Experts of a small language model: 4 picks a token.
Below are experts of layer 8 (counted from 0) of a mixture-of-experts language model. Rows are named router (the router's row for the expert), down (a neuron's output weights, with its number) and show model dimensions 224-335. Each number is 128 + 32 x the weight over its row's rms, rounded and kept within 0 to 255. Numbers have three digits each.
After each expert's rows: "comes before" lists some tokens at least twice as common just after its tokens as in all text. This comes from a sample of Wikipedia text that the model never trained on. Tokens count by the router's weight.

# expert 12
router:141097179175124211112080135116060093119189135068101136159153150101112107135132118100110166082178104117105125154068090131100119132145076114128123116134098117163127149106158103130125110188127080154116138050145056146068094116115110141184160116133175100175140147104181160089125187161152168120111123096145139149119100085128070064117096097183
down0:109152129105124145089185137146032136128146112083149097123109135121099142134100103136179040009160142149066088117144152136112134124079150146091123141151062202093124142143143136156092138096124080115133111167138124100108164142104141097073125157148127126147140168167199098119171043103176105106138143119166131148134131164112089076161106113094
down1:171108124164153148062098157183110106084127089118044164106156114118130146108108098140157118139154125108113128161108148119113153098126116129126160149137107104071101165099088113131107093084081103131114092154121116051093148120148105152150122134083148082144133152139158123106116168103102154144177165073186190131190106115096069093105155173168
down2:128138106084146120087121122104130158136090098113178098123174119095172159177082145161135119129090105127122148137151108137136130115079130117090131101147111079116103158128113160117081148210114101140121183112132170123121204120116131097075125110118140171138072105126114136091098152122123089122155122178127055188104126128110062154171131069145
down3:129113049116155133087150146112130110089067094151119144131111141171127111130082114209167125139229194134171072063137130165125099143133181126164133099103105129131151132113077126166138134152154087166118062222131148090144080067091127167095157188159162149132172184069099069117144146185122138121141142151088128088147138157133132120118129066120
down4:121109134153157094116063178132124081116143177075105166108172036089087144154127112062137105077111161121190132162124087160156111106114078157106142139084158159140105148100167163120139058141139088124130110069136079141130124155086123131120103117098166107127085123142099180103150080182148172126138199092177158074160110042140139151119155195132
down5:091148090152123165155104130121134147161086163142069167138213107118145121095100157132104092114117121115105136116124125119110160100169146073203080111153106166084178147093110134109153115120139155146124136121119172203149113152144110053175142127117132146161121134151151090079121170170135098194166072198073128138122190175147155168128161122170
down6:122112124129113088142124105086157108110069121104121102078155152120134078095128125155166087140114122123151109154148135167060084171103116151132138086091128156136162111083104163140166197090087147078176113093083150138179118138131104141129116094136119164103132067129128128153130165174149129175120139151106112151157197131091144120135179125077
down7:107145195131091124146110194185142067117127098164172119122123117085165143103128078216087144095108126164091132100166110153049134094126164087111135164161070191162161100163190129104103111143223107149198101094133086152096088062081121075141138128167106087126102116126085089123110120106099131148099136167125148126128158161121093146153108089135
down8:089144116084122112116123132090024159143123155098120105187130102163154137166136096103090121127166165138151127077203152161095073083100100143148093087100215152092120099151050170124106157124121117129126165171094176111142102123089154144110148123113079097080169121108154154126086149065103087110109098179134108139143108102140165103177093137141
down9:168091117067175127140158123096076105166146104147135095160069131114106072169083158160159098191126081124101182168118116116079159074156110070165131064136127103095149188146154129116126115098124174151148142135166052067084135145166151133158122123168139130120103070162110114092110133113128107183142066132137056197137109095109067164116144125158
down10:135125170112145091116153069154120146138070189159097146159188123156178090121130160150090143120216130082163123099162097107144130151144162157116102156158118146171137099134107146162116154117137163078132110095108145131113143120090121110103145129134130178100116194120087166078104087151094164111134144046190152127127123156123080209117145108148
down11:133121109048116155193083158092148187102145119166149177169120085083155155186088101100087148142127157141101139101094191133102158122124152156149149143136108103077088110123179157071131147112116070140123111192111120127135146104116128077190136146161125144146114130137086149102099118123118095211099097065129176105134110110096140107100125168095
down12:110160126128093125098111102157107134133080138122080133068124122180133104154156086137092131166142102104132134114107083138155200091060222118150096136100143092145115081145113157151150152151170112162146139102068073122160117129160194129100154158083159146082108108166192147165180147157098146114114173101087153164126136153175159168113136154116
down13:110154093151147096134137147096155158102040141142079133111065148125141107142058108097109165099151108108150060116163108127056068105082050065120098124122077060135127121173086171158095105070149142124100136143148108141160132112129142119055091137137067155126079134076142156074079114061072132106139130145171155085129181107180144162116138148122
down14:102178107064172153136128155133154065152108133059104190080152049146146136135182073140115121128110202097146142108112144153140139118125104166135158071136101094161158107107135127063128102149093100076130155043105098116107161141137158050093103144121131058134180101133058124081092115216124122112116121145145124141131165119150157100061107105165
down15:125088160192106126198151150138139133130131139196090101125080168154109085089131142123175148107128117070126055134078144143102151112141148099125168137154127077105209187146148108152149113121112162130141126101062128123122124125091166109160100165134091100135135119132044127116128135094095169108141148117112142136141081167153081094069148121164
down16:124123183122157086112134076184081076067148163175140126111145101124138182096132126132111155136166145136129147107135156156114140143137126171098141100113028161145114141166138082141048118079125133142126147170114147098114113134104062073075139113153105151141190119115180114162140101094137161121130113156169116169171080089174158141106145078155
down17:106192096174088197157150200137168112123135129066137102120189115115123127156107173169130101156113156138152068119142099095167122151133138114120157129125129152122190185100088157113111149103078120082147073193085150145118148104158102157120121072081130136121127130131098148099148158108068093085095124191118129167148161159131148177082170118109
down18:103119036151083140116131135186131127153106147109170147111115161146117160149138090186108081185143164159150123086161141140137114122138136158140174095087178111126167084153148107121139107148111149178145101127073139127081092119117169119094082173110075171144120142156040117165156103108137106141104135152164172063148169143105109104101091113157
down19:133104139160108100098139135112113177147144146124135117170118076069180155119128094138161127133166119083168106094145127128182065118169145145117088197044183102138163060133164123098103089148137170065078221128094093118142120127191099138143085077123132149111131240124121074078102113125152080114150137120144113122083161112085149097145094145101
down20:071104096180158072119170089090105175077136121150139059087205115157084110077110162165116143110096141137188138147074117099141101139189159175179081139111141117164120088105126137124139086135093090113093107132141154144162041119098089139061128142165169104136169076158147168089148106049119135140160088142156158124120061170113159089095161117078
down21:116173157174125100083070134148131180108153176116137131188098133084086171179105152180110162161143094104128142167073133116157082144130181158136130109095122151167120089141147044148123162177148149166159128054131186110106169183136150092127078138120140176131141125143148136132120087144131139117129100129141107159138160108123140178114098115129
down22:155092141149181098165181103124227075133114178161073146140140116141117147120068085154118221216149115149134108152118126112152115099113127108113082176126137155160142138163158130124170199139075144136134152137099157113128158152149158190140191145108171126159122133131116150107135119157149161119117153173108236161189109149120074160157131077132
comes before: " ", "3", "4", "5", "%", " +"

# expert 5
router:153108140129154194077113111160137124104159094143100140138125181164165047152118134134144142172156156129172097132126153167132102095134147116091131126148152144117027106204088129160125153147153100167147123089142189101174127123115125171118071130151091155145068077139143125146169115100173046083181166109112050194119139132138174184119093144150
down0:135109078080118186077138145105117166164118099142109084065132093085122117104165147101088122095163133079130145067159108104113149159111120169159163192198103091150152145194103144124138115102087037129168133157134147106152147092113165106141225162043126161144128176121169069145085149157137136190132075150144167134144120106094135115128118142122
down1:097090150147142131162134075132111155119150095159115138112124114181101135170135127082146086203128094090122162149144137116146145130134131056132127204096133152076133119081062188127184060129141111089100114169111102062128107097093167148131116160144128125105158071107066118075136150145138132150117040202171194099067115084131121164070140145173
down2:095114114105091156114134089133070076117194144064106121124176155137112130114124152123079156141127094163139155121163110089119210178174134137115178168120198132097061126073109097175117086136064117141164112124096134107113166166153089104115132154143104165054103134166146124123099100097161130106101144128217119103135173057153126075107168114105
down3:120123172142156106110173096125115115162142124094123102182161126082195133176150184137073152140118169134098137079145104128108159106114172112144178127104158065123109144087148140138137117143159100092156204134126116168121166180100104173097183094125069139127100071101159154154146147142106141144124086136145065096167058159143017068139070122114
down4:121143051150062156158144116206130097073125171119133152128158124159091062124120136142126111112120063133063105123146166183133152178122144152132141144202098082128196129101160152129112164146140111124154131126115123104096158140167141173158114121167108142101153063127042116095109118155108125133147139139103121151125126127162099135123189150092
down5:112139122111123067120102123149069126112121045079138136095170124107122118141185106136095125153102120090089123110145127100125143131130138150163068131135150138162116090149098123102138145089143141207076153106118063204176151092167123152129154133097106103130095090158116157064015209153090199117122125094109170079148154159100117166091123194139
down6:158097139123116104146122154126088141088104080082078214116127070100151118070125098137137150109132186148106115106166127128180116112116121140212120079111153126134116175155076150112157159133180147131107164255060103137148129154168153063130169159160108117111062123148115110125109177099095142151151153106164149166135130086130120117140096046111
down7:107117061133150147136109136162127130166135146122164123165134128171131130051145126023152084138076131144114105130109132125126140113128141166136096172118154108192124111119107125170122045088117096197129171122115142129103095103177111116089141163039128147124190128098136140164138145140180187181137104142100099129103099115149134130146111143188
down8:086114156167128118142108148111130168110094150121174128132126189106090083164127130158117096134120065168121140200116149128124082098140162087152192172139102196138081115126075052138095082056124103103071148133116165132082123134097084141089129094118129178139092065131161095138137097117132130130124156126119118113184112108155125129149134108107
down9:144111174122139126086094142136084120139166108118113182119075156125114092157106166126132125150167164112138181088132075137159088166139070178134091112104190116122114174123100184131121141136151203147149148109121080112137139147134155148150085128103139150120148194114158106106118089036139120132126094121151174129110097030114115118078179147064
down10:141101106137137129120100166134143119095148152148111124110156136174089152152077152130173152099120173105146117164144110112147076155114121136144140102094161096168069084146150098079097178143081166163158108148152133136124101139149145086135118152139134107122146128154134087133143090182130158078139138159130148133141170126200145093085111082118
down11:148092138200114101123149108116195125137199116158167112098153110112167170027106096100082066089118158153155124178093127085102125077139165118019163195112132101085164125106136154141123107132116105155091123140095156142111124117125153072138142155130137142137160122129107131161169134084138102156117153159160137122125097163163151086118163163159
down12:124116148194055159122173151102093145140124096089130112132101138147121153153076123138096181136086184130095100131159083145170085164112049175146158147132115132140106087141106150159179105086185087128106087134120179147158096150160127097082132123133125105152161069144145104069101103139154139115121137086105106075164110099136093132134152152067
down13:117095185092106136163129103143114153129122140145168149152089105108072140126099124167176153112127148060091136115102127182164133125009169093160074077140107088165125135092169198120070139114121167140105100085137111103062169129152149103070159071140123154161177186128108069054134159153142181128167130149120058103173120088144126148189124120171
down14:110114131103102171111124115136128118110148120110156109103095107123121155139114128097175148146130067126057076181151108113109087153090110141155166123112103142110122185113199116087117155104093132088077157105142117102133109153097153118228101102172172152145116192163208152157162143177170148109102159164166149097117111148134154119116168099155
down15:116128145086140175126126143164163133139183128083177088150137115114093146104133123124120113088178153136207109124108166163115144116155123121164111111158111119098141149057172087154066110136099141155086072141124131057070171177117111175141141148151110136151139159118137136137094171160056122104182059064055126135115160118122105215162101075122
down16:146082127125121127093142137117128113191120154154150099183084126123158119104106129096144145119147160125041122152137137107163117124172168134078098150186113087149115090134139071111166145162112135090110158135165155130131145189177120082145069127178117111118091182151213109128099119135108131125085089121097168138112121172156128121157142117142
down17:117080113165098185100146090160103191140097168101122107089185167103189155082082158103114121091179112203129159117113172102126110106102197166195108146192134092100181070129135176113149155109116150091154102129150115097126171180131119135142117152089067118095099112099136145184125126101129109161154134162117111116079107138027140113105086136150
down18:131110183168151102150156144119102094154136111152086109144083117111137102146112161136180131191106143127165112209152087115165140118131123119149129105086066177107102158103175072123168106137121095149100187096147118150133096112133112108103207087126114096108105118159120105132147147103112150080133110152147187164096139133141104168126194141099
down19:121161140130083154136121107092121155171128070131148146120141110144068120132105079173153119120121174104126124104012114139058130167166112137110161084068137184130139131088121163108182129126151114118131155064156109128124139108141133093159141120145171075117228139161046127140181212154143128151120157083106145166086155161120156099103097154141
down20:156107088154106098094117150067034106137121165157143133160125126170072105110091150158090127127141139066163086060105101067141106102165122145134113080169137114112144139150128146086092161060106098139155149195196132112188147086129167094037123135202111088193153159119146114182095122134104127135092112067127129131133154150164148123117134140152
down21:153116094152153132169139121141133201119113142114101123111076094174124200092166134143106199084088087115186130107156111113115137161098075124151158117126158155031035132143096120131173147132094123142125142099151134153137133130112113120160127106079114143112121158104113161090067126160163133139104097103140122139125090169063141172099104121143
down22:093084159122172138159180114060119125101122121114143146113128152106209117092115126127098156075136162110147099157110153111147151134139096110110115182121201138094164142115109125135150205140114148125138162164113127139212150085093168153141166141076146122137093105146213131104116146075140117117168202086117122108188069132158133062112163065116
comes before: ":", " |", "==\n", "|", "\n", "==\n\n"

# expert 17
router:067173160172131079111092175118113195164208141157161114124112108105114122150182139170138057154152138135128152131115099137125193123168120135115160155093121094119148155109096139059160088134093165126156120182170138105135124141155143171091164134106148129106097162066103111088215170149075102162140130120121102092175083186152113159162109153109
down0:161189117105119164159144193107141174125130166097108093069150076092149099063060129065155126163110185118127093119111152135157154124093129106134143061130162153068113030141123140129114162164094128115122111154101117157160088169144087101120154146156141123172159125087148135078132157137169105143057165161165136162127165130136130133121140115138
down1:131107111180103097144136114138118151107177093127095156115167104199087094103103175190167090141084087114171173169117076124154137179079085097166140147151116153099128082126121162096144164153124129127130157152112083146121095179160126142189148117089108119113127115163092149100055142120153144126101160110113094144157185132088077129135102107166
down2:095062166115143124159167172130141122109111104081157094107150111088104134174179177131077149118151108143169147131127086184100084132095134157133155130181080136193107182126139069086108127127129131115102113125153100147140083162139115147129118115111128119149156154121151175129171133137165141122093109073152133107135126113099173125120081072117
down3:101189115128125135093102150143119185136119135154099153110190150088204143106122144156158112159095112113110132127102063142100143160058156153124167099111129130135127150089115055124110085126088134116085121130079161048160147123121167112136151118136154163143073145105185172181079183170164111131107075126110201160115183167131143079075158099112
down4:139114166068128161130113139178091095143173061108103087122124150138125158137090126157154137128122149141150132080124131134147098115140099166128132131142196143125111134155123197151143081110065089111170162066137176120114118173098111150110085132135083132145122145085108155159086116132078153109152131098030054144097146100133168099170095102119
down5:084107125114122157145114109118125096140119111068138138089130151105166146137090115087137148105138112151087133211175134116117110100152129087098164068086113137103155121134133114104119133168106078101128143072126100093130141162098104167188115124098185199096109118136171168127131160067109146093145145166145084161141184157072090118162112123133
down6:110072154121124152139087130146156193070115099120137151059138111095146099092155176127108135116178103139107112144087140176067134131104142172137101148158135055149154149142168065119087097112100132151099154139176150141152089126114112209148127115083115105133128131188138158159158091106166183079139122178144178130126104140165152070167117094092
down7:103101110104142168183121114153097081154142103147096127104142146055121134136182167188128130159122164152099094162140177142116151094121127061148119104168121121096156130110108103133136135151097081141126053124159116115154101128156093129183156148163155133122084122111170140119081158089142130012160094194100124179175113141162157129118213117136
down8:157123122099094202081118121058177088158160082173145132097105159175116143192148092095099100097175148132177087097160155107108166164121118217071131097111132044120142157148124088139123092122117126116124179126206126162137166155141137089102137109125026092102148098093188100136191148143124216116150125085125088180105145107132191153123133148148
down9:207079120132153132104089117121116120120162154122077165054120162150123131115093087164103140154095142144101217178112145078163096114068140148165145148105101111109163107123143166161110114122126075150117171126084117179110114099104132064107159143130181123195149095081189080082114110136138201097141053114173093144150133128163116106124113140140
down10:146109175103134144117081110153139162079110119117135139141156105128125180078097123120134155144160177150102138118202142150129121183083124139110084115156083129116128131089160147064127099137161171129102157169122135075126072131134119171182094102123156098101083097172097139102139112162177112114175112187161120092115096176162193130035138090102
down11:156102183120141183150131139136123063148103118209069130140165140135153125127127121067142152135119070075098117089095127111131107128165084131073090105125115144060182171082122170148148081169126105122136168121140200157117082146131084126138125138127132092141127136141127146133145111154074079151085096178121171147127163146113097089103070118154
down12:067139123097130171122085170101084155149129102155160141088154075176136140131081191149087112130045154180113080145148129162106118129172129136136101120183110133126152130072135122118130179100131113154092100144152139119160133108125127143150145136106106110081096126150170120103146110078217082190104100169128166133128101128082059153156168091131
down13:141114065105152122096133133132060091138153145139129192117069121123165165048141132122138131123127178097156140092126131111111137150087155170151112150072112153163159135147125160109113137071124132190095095129100093149151155139106120133160120123124124074160136064139118156133080132149152159136084103119111177137135117137133181099129121130164
down14:146133115145147117158113128145101075126127102203090100166092192051138109130119131115167140116160122057114170079101143064081094129100124140194078123175096096101145162111150159154081124137113116171135196084089064141138154087117104149101180072122127118190167142133122091090099139122140076154143100117058134115112121130142085163111170124157
down15:149147152117133146125103151117197155080164177124172173147120158088076099211203124072164161124103097155170134108151161146135063146102101162118103152102118134109126133108116112129126089108133133159121138112133174124141126098093159204108109119103122092131110085147131094129122154169152089119103152138108197157155079154150094156105104166117
down16:149116113119133189114128101144144074193174125101087150130069113097148176093078146138157159144238166104149132105084146151102168098127125123114119091131141102127089112117151049142142102105110144158104134115118144158159127137124133071145105107139077054129128101168172092115064103090150155208122142070073125133124135158098206121115065097123
down17:104103145063138153107067140091116117155087164191107163108126132139162137117144100126136142104136097124055095154118181162174153116193108116083092099101132154143123132100099150143101102079127148133080115108129120095103183164091137199133125153126173091103143138138129109124160200119155158135120101137106168071197134101108190094118124124137
down18:162106148140127096100108133129182174149083142132163147182158188147161154122114134097169057147065199178104123123082054054137124158109127170102166099179108163150138120111177119207099167172134132208111106092137163158110084150155108151151146093100166102176189144162160137120171138123087139098117094099120044097125152085121140159125123087112
down19:065186075154140114154153128172140126074158111129095056140135098156098169174133134117065081148123111082128083166105139118143113133167095091184135052158155135152134120125130131087072162161149136120140157101164143078103158132182114107103106177147086115136109197105111118122105061133124153060106125055135141094173157053163086115157106076139
down20:129142109128119192099180044166110105175143156084153145135105068180104139149181117097153126061125091077138192127118117139161139091110155098182090197076067157142141089123177124184151135125175109117170076132125171140109121049131152138093108153134130149089151097088161172138151130121133116175064101117127110107146113138097189155088174178161
down21:133128119121117119149120162121144108127126141152111159218154146124149133161075142107121121138131194136172123140036140106087117188086166136165156164126122153115115145159139102152202080179124127128079179184126089165103113105068119161098208171100134107132159091154118097107151093120151112181127118197148122109132094058126087132149083106099
down22:129137130066132123111170178100130128082109142223117113105120158144153091128138148111127169120162098136123119004152140088167116145124138093117105075146101087143180078127158138142089147060121167029126100149081105052130144144123118177106137096149109130111130155139105143126177136113072142111124122109085198096103107143134118188159122130160
comes before: "2", "1", "|", "ing", "ers", "ation"

# expert 18
router:087172108094050101138157114076198149149098138085127159173070142135106164124127093108164101089115144105106164127159142147117094170133103125186147155121082117126132151100143140091128095175158120154125151162096165089117112090135061130131078135173086169091153165101156107148080111140103131185137113126124106080139139179087091197131199094112
down0:087124101084069202122131137201095119120165051129102083081117096187148164187105120136126096126158131150166100143100130061080131105097133143121078115132165161149092141106121142130116111074131138134184096133085171134185132148172145135146084105092123136069109152144115139180130151101110096105174180164134084139101129138147141134109111131112
down1:139099155122225120035162135103075120125100133125114150101149121133115106137140130169158137149118159103118107123137171095158142188166139131118148141134138092083097121201114125148165114155138113168154133124127077100167109145150130127132093119087145131150113138141107159071099212145107120128118201148108131091164164108147126142127082155111
down2:147125149148117146127099203120105122101139202179154160128148118168127067102137111153105079091162101076096103115095169161213194164133112105148076133101145144140145105138082131117080164089143094141155106203139120114144073160117097169134178123115109144112135174145138092128084107095154112106133144130134122129139174102114086138187137206140
down3:122158105128145155144158176151109130114079104112140113154171070118081070105141183131116174159112095187128056121167157102099156138170097164113105113096066135106158123120236157146119154099146127113105176099079121114130140126107190134184163125120162147123138168166147162162107094190088110157110073138113128104125178122112101152156156146144
down4:094099053095099168165122138118128149119105191070077126115157110144159141161151126155151140173113134144098136175089114140202155115051131174100101127111140116190103126118132089165074165124107160164164083110145136164136136164142136128195130091144091104130137120169153084123144125132046149106112168049124135182125124124144154145098061087110
down5:128140077134151168081112119119099112124122159041125147143085102134099094147090124093067194103109149103106112111103175146180108161137177053199088171118107115090165105154121146131144161099117070166126080140117102137185160138114144103146122102116143105161081131065156115166140062142094104119097103113151091177121136133059110159153084127140
down6:085133152126087109081139099093176166138089040094094152197200107112092166177132100102110139116124106117142090135124129145118134122095138123110152169087115115118126163109085180079110074130149129109117112147139133125124087141169144175169170126126097093093136131120137057090191126159141115158078109159173173129157157106068164121141120131160
down7:139103158121124087174153099148083122180116156127154114128128137110153166086105113174122113120110096146135083129078119156091110161072081149097098091135135093172147140097123076099106132126092111087119125150168126180178152122121139137174136115080110129119088177159135111168177113147170188086131092096187100107119118119147181185169116149155
down8:119095153147108161169173109107123099076182132144143139154153119157091151123131033124060107107126081133138075089097147152155117129093063168124187096119116156176114161111138194143130156063025101180095130151166114120074097198164094149151110167128121154177148107100156187131200128177146170226151077127136201109135084124127143107113129080094
down9:138135177087124110089143167127096077085118161107138098165130118084175124062120112149142103106131113123103132156159169152137113139161108137165111127148129129116110165051095075084166101154151063101112148128165125116099117116073103125085128166078133106149110092132119117089111121144117124125130140114136105156176110156135101149119083085182
down10:062123098087152215110116138124100173117136089134107165109128124149130109183189086093150167155081126075137139107110131117159184130082160122103140094112121125144132138114194109165168116151145156198117161153106122052146122171145117137168131083118094108144150109125152116101130123111079146181112071139128111115089168172162164156099165100166
down11:110140121169110146197123134114088136152152079165122094187076160142177106138131158136166135142115145119073185135081133119079097116126110157162043081131151120123101139179146124133091124108089148161168109107101146101115164098153113165127126104129099160157168177123105158095154080131104113161110135125168132075080198136115099111138109140139
down12:117110076069117128133099130076091191108133164097150118111155185101146154120093156145132137094117120112115129072130095112072191159104131122125144070154115085141130104125165104102084161125131105121131132114119145132162118145132080150134108106093180142091129096110191188109164072121120169151155164170127099142140117159151154073088124181140
down13:111166197087066169138107149127150118099120154121135125159150132081101168181104124107137103117071073098121135143129109129123150122113102134081078188106138076140079108144077109115132102180082097118157142155139117150088135181161143056154104163090123125138095181175144087148101214072151171146115143081188074137148110104202106104121084125157
down14:114165167138063149177135085103085084102123103112115158145148147137100152173114107135089095133070149132136069110128120162102109106121136171177152111109105120087127115128110129114113139121128118045097177144137074130092161094148125176068123146100122097189157118125174166124096139094195153140184141165116149141143076121156114119155116094140
down15:151124136192174104150154141131147138128154135122109106128165104116108133116129130037129156153153165189130094171156123136124216126133151172119097150101073111184190134111092116123147143151174111133142114179100164104155145185112152114085097165091151155132187127150121137124165143134112103124140119134119125091099113126107140174101169105142
down16:138132100125141178102161189120113101101138134129143125133108088128122101173111111152096168160102159166105121152132097087114141108163107107161086104132128164144103151152106141083126170143141084119123126129145156154105150136147214155085123157073132015118104199129156129108119080145192157128168134123157174123125114052108098110127093054127
down17:161130064100141139156166142131056134173130119157140142169118166081153107151145199126107095188171085059150187127111131129087123121109080148076120156130176083166169156175150097111221117119121087054098133186125131128145165155149154138122208113174184131150116111069089142123120094118157084182128182179149115122123095140117193177136092113171
down18:123119124203144151135128137150151096143118127077181208076153122099109169142148174165078130168116102060157155157142189107129096164127138121126181151085069086142164143134161094151131139149187138116110137094150117120136138152135121156076164137082151172087181113150147079123132155143137090132128161206135074162143009136150149138075107176101
down19:151104116121088145102137103111094099125150165135079137093099152142140137136145108128146124107108088094106116098131095115093112100194142106130113174204124179054137125166091123149108193118154153102041099112159088142158164088133157123114203119094111099153128119169177125132103094184147132119144122078089142190163129135132121065134094131169
down20:140211158147143127115148118162143157074128200108122103111162103172114148112156130170133128106146099190143077117184156147124174115073102104132177112094115133090132202130102118116179158154132137118138106152144170106147141155101103106096142104165080218141111138188086125085156199067086148162114165142130130105176116113196137157164171167144
down21:085165079125126116138126151125111074155163122073168120098155082135123048129135148093156164078134121106119088106038136199069113115109216119124116118191151137150140076155174091133160087181140121119127109106181125114087184143088111121183085146157138077063120008129176066123128160184164095123139136111099105135151133114120081146168121129096
down22:136097105170155110064126119105127122089121145171136163111123118143111174121141113177107153135123074118114094157122098099158162130122139154123074145131164121102063124165210106173153124201139103176126101071090154112082087120104108087113124102129156111144157145146118147098140110167138153138151139087132145134111109163138122155106137124118
comes before: "9", "0", "2", "1", "ing", "ed"

# expert 2
router:126136109144071112123180123161159134125095158114115183153152132134163127147153097098125123098144127131109139176134116119156147107108149119096101158123144141086060113119161051186103122168191060153120119164163141116120118122147145117136111112124161153123139056116171138158101143128088178162183090105183161131121138202098143117155127128146
down0:141201146111064141135150145116159132116141151138128149132162140127114110182117101179092164081115143112173148097108155142125121190097089096108111114164121121117164087122101161125140167143066176103068166166134134110165110141099135126050131105083084170120175138154119116171108224134125129134124138093174170140071161120146098174171128151097
down1:187173074115139170124159109164113110115184106136164177172149084123167104106102178091128068123101179146065151119110120141065149143119138100124103098070099142111183147118116118144086131168132164140151111142083137108086096125153127137119072113126177138121163167102189126136128154154136143075113172194198090150123139176156092102071185109116
down2:122146055145096117135163109152126202154101164115149127115167095142141126103140137143120148156139069112160133130123143063091117176143143128130110101122146139100131076148121088060161121133141107127165146162097164094126177137137122074164167126162117156157175144108192128109109135135119088112104114094094125106095107159136175128177161140102
down3:128098146205169109148152164108117130066127147124095206169191122154144137136116135114073150113161116112180141145165114101143105161131144148130172118121126074116142182127083136122092088117116136186180139124176151147129117092090126105097138151139163112102170184125109043147090151181120137139099127088177115128144188128125135181096170094141
down4:120147172124132154169080184107112136159122142109099086102163122167143097115186158060128131157087139168158089139118127169143131143135079093144139089116154101113083175160154186209108115212131074147146105073109108142138083151175116063177109145146124187132091126158140088103172143155113142127143117103107117177094123088127178152098106197082
down5:114136089173146140104147164159090120107171151111144082181130131150134105158091128091100141081192110144134124148119154136163174146168175171105098171165062079129127154108074161093142110089119120090144109142118088202158126097168083095113129133131106041128124146153155115121095048165089150180128137107134115144151191164200069169166140185145
down6:145129124112139139155156132120128152126118130118190105144134099050102110155132130157149174205143122116129134126092066186121137136105137144119124131128076123138130092121144122127169108114155075107169131143078151143115134140130148141158092129133107167183118169126198121110137069143151074095078076148132113129130099137079180090159139164084
down7:155098143115124165142098150070169054102116134151185134170081171112126095097074135119158122142116154167092138160170056102116101095157130138146206156149146118179156151132095122122151101123183113151129133138051178097145120143177124163117159067153128123116174140093081192100144119120105129167104151133114150154116176171128160160141108067137
down8:177190154148172140094085105081165066103077107145155073155124147140156115139144144094146126101138145151141196174102114144087161114169133156146174192126183130101132116084111150123164094132106179092111169090110122118136168118171156167143127091137080125149095183105130112176160165144163128087166190173113145162196137090089171124106117099139
down9:155126134137168124077103086150128129162139092135102082057124126179160152113176115119118162134140150133152110081091178077085096170067192159191080088096129128142113077128117055114131205192129112130135133160157160152176159191136170120148154146158114136140185014145126101118181098143148130064158137070080134100189101113184132161190154082140
down10:129104105124158117143102130128153062080101159154117087054168125106151115124120132126074149116123135166140164089163110207088112151151082090132133146116147093160103153093109145100076149125148111085138124110090089105093180152086160051120094102092225145138179136141095114094114115108162113136186075132158125189155101145191156148124105162118
down11:109121095074154140090100103145062106124147121080067128085140104129195063079083129201139101139100113103133102113116083107178181130125208117133124090166178107150115091167150189122156078118070151125167079144126175153170086169119100156185098121129112110111082128087084140136149098137080167156172127114143125159142110112106123154157157123136
down12:069123164078131123129155144207141113174134099100085134179116056077064207145086113148168127084167111111176093116133171146174096137102088139160148102147116099112132134152100173131118150133091154113158097132104109110125116165077089080166134142051132152109103100117113130099061151150097085128131160087141177161104171100130138105105116138125
down13:108139148167154140143112181148085169125119146136072126118157157124088089126099062150106173162157119212137130108079112152133183150149176066080115071091110145088189089126113078130165151134159085128070078153147134155167120174104087078126118120186102138199133158136150179139182148101142072104184119165120147136165162137140139143132173127134
down14:137116094137132154151150122176128177101173135164129117105125150166147133100132160181152172159160140139171057150087132108149194063129168116102125156111168118100114142136149148164111155101150136108076132156126106091154123146181162067036138087135049123159116131077176150087121156082169145163165108131091144142096100150118137149128169187142
down15:116191113150167148082132201198148120077068078092150197079090164137149147107122147110116128102115113149210082192047164109118108162182076119129136110109140123121130109106128160073104105144132146175124116147142098168137112129101109147120118128139105178201131141146141049143126113161140091146090127109114159055144132092129102107106087124165
down16:084143097234110203122165153118101128088106118118141152132122149127161118159082127117151181095133046121109152155157143086214149105095172114095137088061098134125133146169119118133143104100100160114139192138083121094135117170113090085148146133117121120093136138113082138037121128162097122131108149148095086156095116134156158163161126158156
down17:188159100102177141162110123120079127089085060135146123165154113136129144132089152146177119090166159141098089156121126067083174229135134133110174100201124149142144141130129109093084109147136142107134100129135147150159174115126114139140080064159128160130116100099142104153110194140118100119086137106132125091094132111135079098095093127150
down18:095067156123108109076134089143157102163129117073130127148156189106118147143104118129091165110151078138129126065074081095092085183147103107122171108139141086138159129158122071089208086153159113086128112127066115117123137133093151114153121173096113125155153071097137170132123108221118191122147104107114129092115125071138081122150127063160
down19:090120124097104117110109166156052148092174124083122090195123121150114126157147112136133094147149152097110167174098150105093143148190155097123103126083119141157052092105144111215138118160132098088160119092126147085147171125146111126184132152156106072138114185183178121100080125074186161176112169066123135153133085125141132141079101146205
down20:135178130169115128109161130158075136064114124127147152139118129058133184117118180158173135113097159109097116141127111120137149148140160144076100075178104165160187186165085188142136103159165117133083165178100150121122121110149049122151171067110146189098019124130142059162152169090106084091164122076086124128142113152096136148052115098068
down21:106137072095102111144165142128131104120131166111143144144121122099106157099134117127187104038193166126158132172100141103103065180122155152099125130167147171189121136122120137110157100114075100113142176174122103174112151155127119142144115138166141057103125131118097093126112088063114175145072119128111148133105164136153153094097081131162
down22:125116120115119158170092157091123074152149106101126116076127142111108136106124130158164086128134176150122120146137132142178086203148100160140097101139192105052150127095117115120100136141065071160141166129133106151151111183115086112165208088128130123148116169176193170114144143075174146104166093142076173138151062160111142120135097098132
comes before: "-", ":", "==\n", "\n", "|", " ==\n"